Weights of a small mixture-of-experts language model, trained from scratch on English Wikipedia: width 192, 416 SwiGLU neurons an expert.
Below are experts of layer 5 (counted from 0) of a mixture-of-experts language model. Rows are named router (the router's row for the expert), down (a neuron's output weights, with its number) and show model dimensions 96-143. Each number is 128 + 24 x the weight over its row's rms, rounded and kept within 0 to 255. Numbers have three digits each.
After each expert's rows: "raises" lists some tokens whose logits its average output raises strongly, later layers aside. This comes from a sample of Wikipedia text that the model never trained on.

# expert 3
router:167141156135142136136114155131131135126145137174152134130108081128124106104103097122148090131101125134133120141152090099111106158102159163118092
down0:103144100118107122123159078133161130155120128186161152065119105148142132088160114130171116133112179138135115146095095176152097127134126180097124
down1:094119098112147119060149139106120101148123147152185115137134120139123102098110114130140124128110131152172136153142100155121110121141110109111121
down2:089158165100126121128158128133116126101137140137131110132122179165122095111106126120136119152105110117167160126163144112186149110179087147133141
down3:121129157168116165115136162103108155117095132104157139074114125107146150118072137148168092164107138116127127102124132132136107112113142125171104
down4:116156158117116186079133130098138147112158138111136137107146172071140125126133137146164099097173088137135161133128139113095141095128123118165096
down5:122121089130122130157102043092107164165126117128166133157134182160115085144115148142133143130121083118152181117139137150142103102116112101140128
down6:129157144114135160107186121167110141121138126130164185127119133154145114090106134069125200127127126180110081102107100110159149160105119149101146
down7:132139128131105140098135115135105134159129106125155113108144135145164125087139133102117119144145120142159132131139102128111124143141161124138148
down8:132134155131134117096110139136128111112134099124133134129129134106194141109174149164106118145126102084118118096148136122145143119110163134124145
down9:141134178109154115118157143109119121154121121162095116122122162109116140149125151129080125150130112114107145121116121123130118127116157164114142
down10:175084130121174123139148113141142131168120119129149115119154165124121127148096103089124107137093125160135152118146165100098105097092148163138148
down11:131124123164120130091149137145128175106105159097118121085149125108116111163091142119124140085173142146114087133109146140097157104137131145138171
down12:090079168124116148058182136141131095137113101119151161110156137148111110114114176117121126108127132144093157131124144092110173146121153152143163
down13:152124122129103136115135098077128096131105157099137121111099117144127077134160121110104121118153139102122143133134162126127130122132133174117159
down14:129157159114108134101127119124128126137133147138210084129131143130108128140138136131158111126105148097141145132115121115084102161124179105125085
down15:112108068128115126123150131152133112124157099157173146074086126137161092158122195104113174118105172141138112110139144143109138139135144128109101
down16:183117115100146140140127111139161124107169148099114140136146142066130121098116146140118161153134141149094159115144110164108158123164134155095128
down17:144139084141126180131135120109132139113128147144117161122162147093147124115137151102159149161140167122104139111123104103117127134152159149131137
down18:146147129091153142162117109106149099059165121145142152092136127158148109138130117128156129106117192162113122091102155099121144115136171132129142
down19:122126137133098137114136092089130115117161146116141117129102107172102132151128145119138113092146084111163156102105144138120131134130110191167132
down20:111158113122151115120134084117149100106093122122136175124149099108142139159149151176142139152099133134119127097142131121091141143127161107138137
down21:153121140111139131109111130090108132168102100115104110169094086101150134172139154114142154142103131094142118157133135171164123097138127131135082
down22:132110123130120096103149123115135110130141099131091140164146136095115141107130131131091162163153157100177140122138154122166116101137183141157131
down23:106159122147114154146103152087155100141148138084146116111105144075087136162146158116140135116156128132129098121160124133150091089104104126128139
down24:147116110113146127114138141185135150142120158147125095114109196134123118128098121119173154103136143157111128105116124143155136119140160158123181
down25:123129126145123134084089101096149134128109115155152074169108126129096122212093123162132162118147139124161137155138089130171117136160134183131148
down26:143113177138123133145132130144137159105138160120106142127118127157172177123137151136094151107083135134141081124141150146109133165142141108114131
down27:177119135149125168166144119128161156140135130121075085126131155142121093142148158108126117137169123119115122121145190147163164115114141155140141
down28:129116137175125163146160067140076123112146122112140140079136083111135141140154150163093143131112100104116089127138104138098160091150175085171133
down29:120155149100119144128121099122126173136128113172065169109122130141091145138109127117172122123102128052085144119164141096150119146164168159139140
down30:183186120100107137117139126124128118116115138134110081104142133164137118127109106148153116193099127145116120139148151135134113149100110170153157
down31:123087158156092102166120101146112116151105105148130116118162160148149133130193115150133141149156115147150106154134123112123139110163167125147100
down32:101126137092171112113151118120112152113096074084121121115140171149130116109113109106119109113151147097118117080145100131087122152109105142143180
down33:114117111121094203112128105125121167154130061094140142198130130121143086114142121122128101136131157119139102148114109140139160142111133138141112
down34:110101146125210166125096126124127106146097123129111124158116110108117128131115094085139131129130187119127127083141109134123114173131151157099126
down35:139167125128095097144106121117095183134136106123150147137159139177182157101110134124129139138143094129131103124122138188157100075121117134110110
down36:117146143085136103137116124134126101119095166127131128135114161155133162144140095107119088132144149123134159148088120103163136118162123155120123
down37:144131128101162138154140121111100156104168118152155165106102157088136139151143133131137097131124142104102158157129131155100160108156131113081166
down38:104135088106111143095147131122136106160121122130080151105167123161153127133113123090130093095186103159091150147148144123145157114132111110113123
down39:178129116180160111119100120148174119114144078128169136116121170155082106148158127125122094146131147125133095084092118112116180125143080092114169
down40:114133081123117147167139139145170144099128086104081152155139156150150117122155144159138162161138104110167119112131129166077102148126127138137142
down41:134101117125176096137142153137127106177125154130127147145138093113120130127156134173105146125114154115140104108151152133125127108090107132123122
raises: " the", " ", " a", " U"

# expert 1
router:147111151149134088106092204189148113096158118122176129104178123156120127105123110137114139117161126113142140139158096143143157150137104157134129
down0:159135099120135138114174134127120133130166095131158129155172146147103109162145103099140152143176120123119149127153138140181130129149081185156149
down1:160141148115122153133129162089135165096126123119137148172177162145099109158131110133122126129139108163129114076133146115122154092100141136111062
down2:112167128132136136109111127131118147108144153146072139136129142105156156120119111091086126128117154131147124128127077106144100091123103135162151
down3:109131141133138157130134087151108140172100133169128181141108141084128138127106100104093113145118116105156160108101131131159077087134133162105128
down4:103148113115144111184153107121115077112093079096100157127134120144133113086112133155132188123124128113149126093142109095129123118086142133145124
down5:080166123135162080096075124097100130129117143140148139104101148150122105098157088133117103108153142144099131112121114132108120152130150195116137
down6:111154108059105111128161111136114150137085118124103136113130143157153140152101161118178127156140111094094115090170101169116134125111062171168160
down7:132138114138119130124109127117160081160154172128129134122153116089153092144165126150144110123116107151125138157147137100136128129137098120087097
down8:123158105141121140090161099168162140119130097110131146117163143123071134129125124134109179152110094122091148146098135135095173150104113137163160
down9:083109146110130113113125126114116141116116110139155099153074111124102136086131111177129120090113152119154138102081110112105153138154097131140148
down10:127146122170118109134130112133117050131152196114159182086101135104140131124138138156149148110183131129123127060159134153061105132190111108146133
down11:157126154114075140159128143144105129084125127132137089137073118106126148172125117130108140130108126103161109141102107131177126109092156128145130
down12:129130120156154102130115116116101140127158161156127130129092152112146111157124166082121117097137135142119150113153153131099152116109162103165122
down13:161129104104102102115117102107048142119157147123088124170171162112126168159107118122121180153149105086159151162107082107162082150127121098173160
down14:152124166105122156142143069128103158086132121127059159118112126141106178106136136130158076099093133136166118104125133141179114124136108128115087
down15:119183137143126105143132125094119142119103114129125140113148106150150150168109103144157124164150146104105168085161098122132092141160133153125141
down16:158089091138142132111139162111155125121103141116115150160114136115099093152124112148091137128127135148126159128123105143091098107128110115171070
down17:137110139128126130152109114156146152123158108136121139124160111144097123098099087152120121135125118126151166131148132177176186154147126106144122
down18:140170093130158133166083131122154157102126085120104176171129143136156146107101160112147158143175117107141112102122131148153120141122159092129101
down19:091115177120068142097112112100117126109158156132104127116127083151160082124115111110141099180106142127116132153188147120105144133154134155123149
down20:120152135154154158099106086105144117142116112135090122109134099141143098159131169106116137162126090150104108159104085108156121122197139159144110
down21:142129102121169095119102094143167121111145136177127107080132124111129143165131134089093150169115150176116104106114166118130157117105125158108140
down22:167174149165105151101113153123148145119123097104118058143070154107127140120133124073132132149129131130131116151126135137149142148092145130175118
down23:135113129159154124168137153139107149099102117122143096120124134121117145119142127137133104151099137134139108147102123153151128134161126086116074
down24:137140143137172151139142075158161108107163126148088152056120125143104157130123158116145138154132118128103068073147158169117178129121090128127129
down25:134166123144135135165139117104108138114131113103119112111107103094109136153151184133144110159128144140120097168140094140129127108141081130127093
down26:115112167119166132099123154132104123107080162165120114150119114151098098099109127105136132140108133171105135137108113087091078146150106136131122
down27:144111151137154115156136130117196139115149113130170127122135112121166136112141133087069166109113082149115141136129133127108125164149092133082132
down28:127118114114159153135103140066124136164134140101155145124120131134133121100100113129153142124097081062115086161090163147083120140137147154119153
down29:154123113142092176089090158128119112110138115163076124168121119075155150104111091154167169149104123098126081162148150106150156136125068082120109
down30:121139113122107077125080097111114110116133142168177125185102130096131157122182148116139083110126163154129119147156170117125142168119148133089107
down31:123109103174133104145096122117118076097093132133130096120144179151134109113120124124112088132141167128122155144126165099139153073133123182129144
down32:179084086121149140138123162129137095115098112158175127111128118121135104167103121117091191089138110130142152150066109135113120118096117189117144
down33:140125137091171135114148129109168154131111172134097140151140122090113165125092108178147129151136112095141124133114122113095150138154110149150158
down34:172139131135108138149093134137174181161118171104110096171111156130129122113096113133108085181121140126108142128101151151108155163137100135095148
down35:138160139130081163121116088139129191153115137095124122142124141132130104158097130122089142149138119102148085170158117125108108125110169170129088
down36:116135094132106104126115111123145099162153094144087139096162121128112138172154113110125132140139114137178102146153123116113105134141109148138126
down37:135136133114128131066102129096113102110128134158110127097133126115123139163102139159100105144140126122124100097158116117119094109122096157115118
down38:112136127108124122146124122143148133114151110141126131090113094202174151140057126100143133108164171092108122146122082142099121133138136107158152
down39:087105131153162127095147132116120096150122145154110092145133182140144129156107116100128137135122116118100149153128126117095094105133118148141120
down40:125077123100107114148115130154172134098157114165110122102178156065150122110086099093121167128127143108122112112107152144112086137129133179159147
down41:107138116136069111150143109091134127140137113164155139105116123139126119121123153098146125102133103101158095130110156210120079084118119120158146
raises: " ", "\n", "s", " S", " in", ","

# expert 5
router:076150107119154121167121121113142129153178139117089090127161111174146127100114142124136101177113127154043164139135122177130130096102113094126140
down0:155159140172157120135144148118133121120134079117093127127128095114144146093108144142103098130116079129134122129122092108154142068113104130123131
down1:067173083138109135156146072103175168155096110126111107143101152132102141088130123119140127168119132143122172102137169136096145137112115124097146
down2:169159097124123165130115150145146116161136109080086124091128150129113134131105075130159139114099137116098135138101137073143117185106140142145168
down3:119158109141136108120096149116120101097094129131122158118136146129155167154117128140107084106116137114172154138177133172111103146121111108134160
down4:139149142093138166106118109081106066118098110109120127123091164119127110112124100119177142087142157160093165104140138141130142148111132143115136
down5:151137139142090118094101174102142128136094094151094095138124095080124145119118157082138126126149069120142149139123133165129131066117151107129152
down6:098140150100138137158107155133163178117147119148105138138118122109104128123093118136105089143149132123088117138154137121137118126143106143111170
down7:072152173123106157139176108173149164120157134131121137148117146130110138125159094143144134138098157150130123128113094118108108146124137121108096
down8:161153160095168133123111175184133129145121130145124117116134123128163158152130099161140099081157122107112142168100113124112089179143149136111147
down9:163144120123165108147116149127089132101140142127145143104124127153130136086096136120118124119101134148143162139153161126118133120155137115109103
down10:119138156117127145134140080108143088132122086130121115144117153097098101159117124155110104146138123160135115143127134121163120092104133121131167
down11:119140129116134164169058110116160148175108098131107129137125111114119129091108145142113120155106160117103144119081155117149142134122094160154102
down12:113161147105163161124111156155158129101154185148148174132168098113113135141093113165125161128128127123149163102145119120124155136098156087104135
down13:118154142097144142081142120138115143167112104131124127115135125141119101138110125079151156118094127124076145158119109146099108123137087107135132
down14:162101118106131175127143141121099134186123117143137118066131100137187142152162124117124135134099118112114137126079132110144138159143160142103118
down15:109149119154121140117099126178124110157129148150127141173113115130135184116125111144167125123094118112127116108137112121134107169114156114110138
down16:116151158160109162109183136117111107067132120105127130092094155098097122102136159144140122144089126157103105146174155143130167096112110157111143
down17:163126130111118112156144133098113105112137135164103137156098135169138117084132139130112108129080147137128146121123183099165136108144059118106054
down18:122153134129112092102122134147145086169142106141118143146118168127101093079131144133140116140126138119171112155135128114135108150110105150111140
down19:096161140125114140105162122138165143139109106116130152105110123096151096131159092144152128119078086093173147122143081112157092111151176146093130
down20:102102086095116123150128140104122082110133120111130151110126137180140143108125164128077135140139113123105132134093149148138147131150154115118127
down21:116074121143107101124135121092171108112151088143105082071168147089134156113108110137190134116139117078124128126160173147141119141111147161121141
down22:111108151136128173162106143138143149188168160119105116097166140131139164088102100118089086127103103124108145106145161142130148141151114126139086
down23:115130156104169107167119137138117163117117144174089151154113131111097134159103129116148165115147134135135080116128098165121141087103170140102126
down24:096106135159099117101109101122161129153150125134122163086139102112158123138105131087110121132127166147172153079136112104138173096158094122144080
down25:154070168195112128121080104150118155165112154111138135102099166158139120138124127134151103113115118090179133156084124124129111140152110135156170
down26:152106142160111123122196136140113108151145110131121101111138116159143117127139112142157124146143156093091152124148103114121158123099127161159111
down27:103159127105130126159101097104114145106147149119118087118119119115104152084117090134108154141120154151117122154163099069128139121114110091085122
down28:145108101142126168108134111155115104087134137142135155106106126149143105100166127122144129118142153139153127114133130163123092128176107133146143
down29:108166131160088080115120108131081116124129130104093094155167153118110137112129153135159129106120191165119112131161167140110098126100142128084127
down30:127117086149183127112139103131142127110097131131127140120120127129137128175117088131139117117110091105139096102118151157104160096094124108131099
down31:112139110159087189135142123114144141115128095131121086145127121164103118117143101122170140093127116100154106153156130087105165128127105141128101
down32:122143131114125139151155148128164119119133088130108114113103093146109171142127083124113153157131116127118125151146159135152169135109151144119130
down33:090157143148176149134120115153118119133184096137123112136140145130165105153152120088124144120142091123112147119133126136087062114098133123119121
down34:128128134143105148130129118131174142113121154108149134144148148134140081135113164154112087129094179162116134119110135114126153152091098090127138
down35:112123085087145136125143100142182132113129087098140189131116092151097156162142101144156166123139130094059142102128142129161156087168155118133115
down36:143109188155128123111131125129140153091114154132145111114096092090130149132067074101131144138126148171134138127145164100132142127107146146114131
down37:140135061138137116150131127156162126159177118107131143116104124094135043137053170147153137115109135125159118108143142132123112115106155078167110
down38:125138109090109141144158113126109167130122107137115094131117149142170149131129105144108131140124098089084150124166099112118128130127140119123124
down39:100138125139132121200135162109158185167171109153102130098136107107141104144143156123122126154106149154147109125115162176143167149134161113121142
down40:138086101111168099180080114185103136144162117131147124095154137100120131158174143098152085130120137133129155118138140097173158147159155149111143
down41:097126126127159137152154112153159133133127118160114159100083128167109128152142132137128052132111143104111110153176127123148143121108133160143126
raises: " ", "-", "s", " |", " to", " and"

# expert 4
router:154132105148126137126125142146145117110121141126079133106129127140120145155134175148128124161124079147141156170166108113170105084145121137110173
down0:119138127123142146086126132146093161125104117142131122090105184078127123104140111105088141131132097143129125118147103137111147171120164150086130
down1:112124146139098133173125120103145124126135118116115142110114091098112147157169093169130128148141186115102126103127167087138130125139094165096137
down2:145152165102181140159148118148123151102112106137112139134144123154147154103115179169106127107097094089130138121093117185101100117164148111114146
down3:120123161174121151126113133162107136139118158127164127082079112123136158116136153105124157127143081145096138130104120118131203120137154137126157
down4:088121158157165138088156138179147125155121174128136131113145148139141154161158105118144159152095107155139110122107119130129135121120162138130107
down5:136123099071106159108159131138149126105135129113129106119117170103151108120103087097144152149086163162093133151115094110125144130173142153090131
down6:112111100089136083103134084098143136095127101122087095131156133164152145146118130114162094126113087147102098087179148114105089092124152134145120
down7:146110113084146125144093129125094142150142110106129066138124107130147140110110120107157137069130115125118126128113182160094136162107126158118167
down8:153168111108164157134163167057133137134112122166119125107122134110134135115105079157094140143104142128142134126126146128148155141182117105117141
down9:130157159100148174162100139123111141130143133107160143160140146159148154178104131155131107132135138163135159154143165068141140108159132134115150
down10:114136087114120144108178105148126140138118138141141128136126139144137119132106169130138102147123162147145127086176133137097077106181148097116131
down11:125119136137127099144113164107149105121148157183159087186132096139143104144162129090134122096159144132142124127130152118130150173161122122135174
down12:133124147113151177140139151108127108141098096129175126134132114147133157103101121133119112109131116150144124103121139108150103170120135107158137
down13:096057103088153114158171149145153166153167141131101112141126091092115106116158142103129126161135121152099086121147126155150189174134093075135123
down14:113095130174147109132153170121145151136085147125158107154158094114105090124155148149110156132083143103107148141133117083119116152156190168133092
down15:110097129131140120106129116137160125113137128156149149124092138133151149094144130152149121111128157164143082167143108133135170140120147139150108
down16:101139136166106143098127107147133131103113140130152102138148161142122091113121129146154097162133125151069166160127150115169094118130105104088124
down17:114167111160106137184100166090109148167168075083095128140137120139135165154125172153171094124128154140114093108136162162079177113141093124103121
down18:157131153127126105111133082101128100120147134134102095144120114142136108121123136126105166112131132125128166142097114127150106084121099167185175
down19:102117113115091103122127127110160099186112141120115141113142098111107104112123115126133128096103113131130133131134118157154162114129143118163120
down20:150171173138152085165134104138141151147134117154141123182143129148122144124153098121104132097145122121170140140101094104091131125094071120095122
down21:054149121111170060053104161115132132112145115129156124149133129103111116061162140133095148106109144135144149125117154114124120151113138104148180
down22:108155136170126116139139062092154134128172126151141163089109117089094151122126153114142128095159114115115093132137128122096123066127140157092105
down23:167126090130125147135090129103142117106133122169143112134096140099112172137098125129154113119126154133124107126129176085188087100131129126154117
down24:134150095145147132122122139110143152148102138131114123108065121108144163138139155125048110139125110118148101111087102115123144111072136139117161
down25:139128129103139142120119156137134129118134103098131155135118123156144153150154131113095130070135160128118165130184141129136114136109117110128168
down26:118119119109099146118122170105146100159156119152132117086125162163131130134115115107075141139088133102139133123106176112141146118088123128115090
down27:111109138116172083113140101128091102084099133129164180091106102128077119133138131099102165135110116110129140140137149141105113157122116112112134
down28:151172160174130138130142114109121169152110083149123120180125128142128111137167130154116151111157104089091147122121100159157140117153124127121137
down29:110086125163110160102137133156114081148131098121135094114136098118118123146093133142113104086144128101148132115146097115107077142042178128116115
down30:098151123156136144088083151164105112083171140119117119106080131121111147086142150119128178121100126155149094122081095100122157149167119161162128
down31:134105143118135130135143108134123117088181144078124142148118105145122151123123170086147129117141153130100127158174133101187112144153135108139131
down32:184110078122129139134134080156154122079177169087124145144129130134127103172103131143136126144134157138115149107080108160139114148129129123092162
down33:097128103115113105121113105125112137134133137119111116173125149131101103091136126150137143121138054134122098144100147085149085085100107099154109
down34:153167136150124118115164155104142142145152132129141097139133162085108148113089099152104142124108114154097124132147117120133127134121118145126139
down35:153176140149158119165136182150140187154174125149149132128137103120112097104168119156141122140136139127178190103149163122143115130106139133086155
down36:117203125129161131127098154119111113149135115115173142112101112138117121130119132121091141127143129095123095100095135118098098138122143110120159
down37:138171094137130113190150096126126110140112118136181139085093126142152140156157138169116121154116103094096147118133156116112142102146087120156137
down38:123187108106142147143148134154112162151100127135162139128131122182136148085131115135124127169148103170154124114135084137117085133100143163146093
down39:108117143111149186177119133131082154130145115064084128133135099172130097086123133109104128117148148149135100115152141124125162130145152130115101
down40:136129131155134145117079150124086133143144144147161114151125110153138128087117151128125136129151095127114107130168155115099103135127154093142121
down41:119163149127118134094190131069135095122132118135115178161098113158121125131152136128134119128164069143079117098117135079138166203147114154138138
raises: " ", " the", " |", " and", ",", " ("

# expert 0
router:125107135146130108115129116169101137141155158177133114093149092131096122144129107115114124119098124144116132105161089137126104088102084092131136
down0:123101145128143109151146109177107121087118114138148140134080141101117102143110144131169105097116166152157110112100122102156087131182145151136138
down1:163133088132110121131103156153145139134155142150111058165138114123106155134123132134173161139138138135138122069134163150112137159128171105095135
down2:135141131146153136077145157118119116104118111135113115096131148131125140118159130168141125118091134115121125163134132141108110140089104154111157
down3:127141098126129108114120108175133131129110081136099102140086135171114085153171116170103142174139123141147127118151109082110125142117137110127078
down4:154111157161148118123102126105152165076087107171127092134118129127091095080098131118096103161130140141133121108101139155174131071103115158138137
down5:118076178084163101108110129146087119143117148174130116108111123156149129103148128145172034169114130157122112169105157138122146135136124124146149
down6:132140201135130124134098154137090105110158153109117111117133166120127170113153140151130144149126109134145120082114099096175151108126153154101124
down7:164116147111103130109088150079085083136115135133144115134121109129101115127071109116099133138165127131141147094111137133143170157138167073112095
down8:105095127143131092141149130138103146135131107162120141095115110114155103124100136130097156122113170104115136086150135089116135136107145139099141
down9:107119085153099107148096138109110113092118162131141143082143145142136148172140121176149142123108140095154132117149144133132145109084135129134107
down10:148132109171108141199087105134160142166139097155146124110119148197145144127160084133153144146133106132122074132142141120120129120118163117116139
down11:175142107135156124188130136132093162075099126097110133104112107117183158159141106115139149147136106159141139090145080176148152095143175159124134
down12:119126138150100144089127134115146125115103146136120119128091144103090112111141140078151141085119111129123129100121049143105150107175132147131088
down13:137122187133142108089149163132137147124127127133114110122130157170146096199126162153135173151125158172146104131102112158122139116161194135103105
down14:130142083148133104175144165133114096180159094125118087138099140092070134081144124149147116091127132157153123098130120116119129132107139121115130
down15:113155133138075131091121105132110157145157123122152120111088171123094148157138141145169139085121130131210184109174144116093101152114118104089096
down16:178137140127083120102116138131108174139127134119165072137115109155133133138191089127103161105142172103156135146144132135116134120123093148115129
down17:137122152128137120112103128131123130129137089159148097101082158092141142105114144102175126103118106143074084159131129081084082117098071158066132
down18:097131176148110098131139114170124136117149121129155136118079120142136121104166121101090149126120119130104079101175121111141130137152099102140122
down19:133125145114147086155061115166099132137157155087086112133150159125134130167158163111110136100092142129127161107132136148142091133138153125097116
down20:099108137125122111104070113105142115075169121127096120135112145081142101119169123140100149131116198098121136089131160134156145163098091105114116
down21:137112129095155152120101134147159137096173105177135136088133100132139147142163119157133125151121156137126126141121128133129155122119138147134172
down22:145125091121118151170092144150103124156116172050153130124125109103106128171084126124130133139124126157138150138134130141042132139140125113130134
down23:118123113137052127148118124091131135103105113118096110112126152122126146165132121113071131143184168139116137116100160095148085094146189099158127
down24:155101116113122162103098132138150150157118148140078144163128102120119114165113131093113105112168149129150127143131088135115147126158168148108134
down25:118103134132124178089129099145124136104106193099135094125123108123124128119142158150104148127089111133144110157132154141106117146116125135135121
down26:140148127092092138080125095122165061179139166159082134163108076109140135120119120108145140107114165115138167132114128117159110131130090154119106
down27:155153152109135121149151126075159190121120138139160138090122132137075121077158109115104111123099135127102150129118148103125121144156134118104139
down28:143115151166118124126154128131142147127121140174150117149164157140108119140156125137130100117148132131126105172153189083138092124162185112138156
down29:106162089132091131108139117151113127119151178142099122207122162129149151114116127096113131079123108172133087115117199149132131162148128082129088
down30:106127133140162112175163189140133159161145119140170119135116110133176140120120131204158156123121106138129105124114133115109147116141152147143104
down31:093093138074136122020153125119145097118115109121159112105125125104133111120096126094117111101132173118125133145063103155130111162139129148164148
down32:135115132116110140088095121170131154167131147149122134106126095145173118153112170096115122173140166128140145099153106115125130098181144128143108
down33:161138138087089171160101097151112129076095117119160130133158106139124139107195152098125174122136120109153135138110123118151122111104128140156116
down34:189099133109130110151153133174121121132122149136131128124121153125149130187141106167119078112121147128116100149103126128129156149133174128125129
down35:148091143139121147097134128107116111101118132141144154102150142102160097115144134138156130093104106103166130140124170124152111111103105124130148
down36:133172189141129109099144166110117142127122131138164118102105110101113164100128105148094125146121167139112139102088134113120162146088119143097109
down37:170126150115177082125117139152171144100133135146133103156106138139129197146112110136166105127133136116100136150127165124118139095130120147112120
down38:146155164141142079091110127111205165119121126094151129110147130121148117123143116153121124089131121125127141111120100146140124126152129099098149
down39:121109148158160130115156141131098176132136056113119119164141110140129170073132125140114133181086084095121096142175158108124097126125115111150116
down40:151116106151139163194106174165115118114121150141075174091113143171142143133102190147098183169120109164101124088096147133128151104152111128123086
down41:157126152102176140088099128141146128131133157137117159131127124097142142128172146095136123110163163143128122121131095152131127105138183125150151
raises: "-", "==", "===", " ", " and", "\""

# expert 2
router:119142088103148126153124193162069106132092160119105113115152118156148112109102159122111101120108078163121109182152135155143096119087136114115152
down0:117127150113156159135131140086128159140113123118135106126139158156138145115128125115131122136128137137114121144136161123089162165148151149142103
down1:116114090101130116111119098107095129164092079116118124125103118142131139121109143096155094132097085121095154159150131089143098119152149157119131
down2:125159159109123154120153139099151135136117138135086159122107151129113104110162086125104159104124149152118110163100132138106071111114153160127129
down3:158134159132137129089102162168081119105154096104074135166139140096113149136119121141159116112134150120156130084153076132132113109102178170141154
down4:131122135163143131039130099134113117153101131163087109133162161115112143083152114109126150114119085143171123158133100149138133112130128151163126
down5:152167132114158127110097129169114145180130127123110118093111118106171107188118145153115145132096157109116139144098150089129144142155135132103158
down6:117113124089129130119063158129118164109086163153124138141140141147149117123094085133120137109162098120148125125098164157141128153159142175119116
down7:111095132141134191155130117162166098119143105138095160128153149144108084096130085145108157123142127166138076108138148089120176131161135128061146
down8:147154147167134166093118133128158119105134145122149142081126106110127156136123100087150094174129130119110172088120135097128112139125093120153123
down9:088123160128087097163125094134131139159121124117114159099135100130113141152127126163138144169110192154131136090144156091161134152133122140117137
down10:120100125143194109132134102137158122083071062144135117117145158092071142124141142172133101147070131135116139122083144142135087124135095134135134
down11:108100148142165107118121156109129143141088142091081108131160136125113150107093120148148152149111156116092128144126104087139135134104126194164167
down12:132110120131125119117153125117128167100149162148153145083130132145076112155075117125140128125142121123152159102086129176112140135146114094135132
down13:100161072143092123083117127153099141077142115118162156132170102085129116140129172185131178082128138156096125127117152121114129093113145099148150
down14:165078110120181152101166126104104102144087145077087149164069097082139140128129118134138136122143131152105167140085140139171162140113113120122153
down15:123142112117143166116150115095144132097142092120107121106131115146084187127118157166109077117126122169120137137121190156100153150137117123097129
down16:115135134113111097149147162140097105113115149136128139141143101132160103127171087131108095195114136125123101201098135133100131105103099128101133
down17:165108137127138126109129127103092094147127116175121094151144143081118126160163169156094151145086101102125077133170141146093198109154175121106114
down18:151100159141096112127144072164104135098115102144137157167163139120145106126128091149118116154179129122117097149093108148121111122140111110149154
down19:130119108083125095133139104115108131065130179165121129148127165161112158107098149127144122107110122115061127099096119176126139109128099151101144
down20:117142110128152107122161087131124194132099123162126087146120156102153104102172097161136144122123130141099133123183117096065131115153111138157143
down21:119140119123189166109120130118111173148115114133129119140120135125114137110163137168121107188134131170119118069146201132129167138093159150100116
down22:134165110089157119126130166086135111133128115131135144100125173128103088111117132153131126113117143114115107120135137154121137162094131113144119
down23:152116117107165103125129134159143090097186073135099136167156133092131141141127187141133150146128119147101130101120132143135128136153169163154137
down24:109139143118143114148099174101117141178122117124112170151147120101175129126161129146116110144105103212149151141103122141163125067102112146170155
down25:102127137142147134118095149092091134139145130122065162114108167103118155139158154108104110126118155091144111096147092141118125133105105109122210
down26:137057144142191082124128137117148153130134130177139108128167103172107142135143154131144101173110135145088148121147096148114112093155107090151123
down27:179121101143116124120157058104150156126134141158129159143130135136131147102119130171139137132121125123127070100191120146105098158101141088141116
down28:098131110127155117183130127093101153120115128149124154162124132118130110126123110169140150151098135120129167144123142120150152160129143150113114
down29:122122122120142104116179123109124140174114123143114130102138080078206090120098084134150148104097145117111090151143143091158098137116091131146113
down30:128144164126113099094129126086141140139129131209133141156118142142117132154098115144114086151104143173134134125116158142171134100172155076160111
down31:101161060119102100107132096109140136126145099141133114143095105117138135103158113122143108094131110131127136147156095113148106121105150169129119
down32:129095090120115144155109176113140105096115115140148082149166096117104080157108157118137155112124151124131080120093123136146143080126081133144112
down33:123128111117139102145086129098112150122183130129075144135108144195178150135131098148148122112097153122127097138169136141122091090145094158169161
down34:211148119109142100185149093116136181107133135113119148176131117161118134118124134146114116135142138118171139114156167167103118159095127151121118
down35:138091131155150174099111122094139124098136162125117097112134109144113122117124164086161078103109108131078138135095150111133153138098137155130113
down36:128144154133141123137079140090120165129125099111103102092099069143058117130138123145135124139125188170116108096138131170159180130141118096098125
down37:141132129145099115093138132135112135147140169142138124141096089088145090096121094087129108096118167142134091111134144152106156145155137116097155
down38:079147141125067159167116132140134144122121143108136150101120114104091102126151123177122135121117168131156088148113115102141138143158113147131113
down39:146134092143131135160086125154080151118160141096122155144129140145117136118100101136174110135148106110105145154075114114156145110111131110082154
down40:119148113132140109095141105136166150158131169124113116140136180139134152106093177165079115117175086134118138131128107170145139143130134141103095
down41:155082125124111126096126092120121137149121170073053111159098147099129128147109149113125166120146098136137106125131132124159156144088127115133119
raises: " ", ",", " and", "-", " in", " ("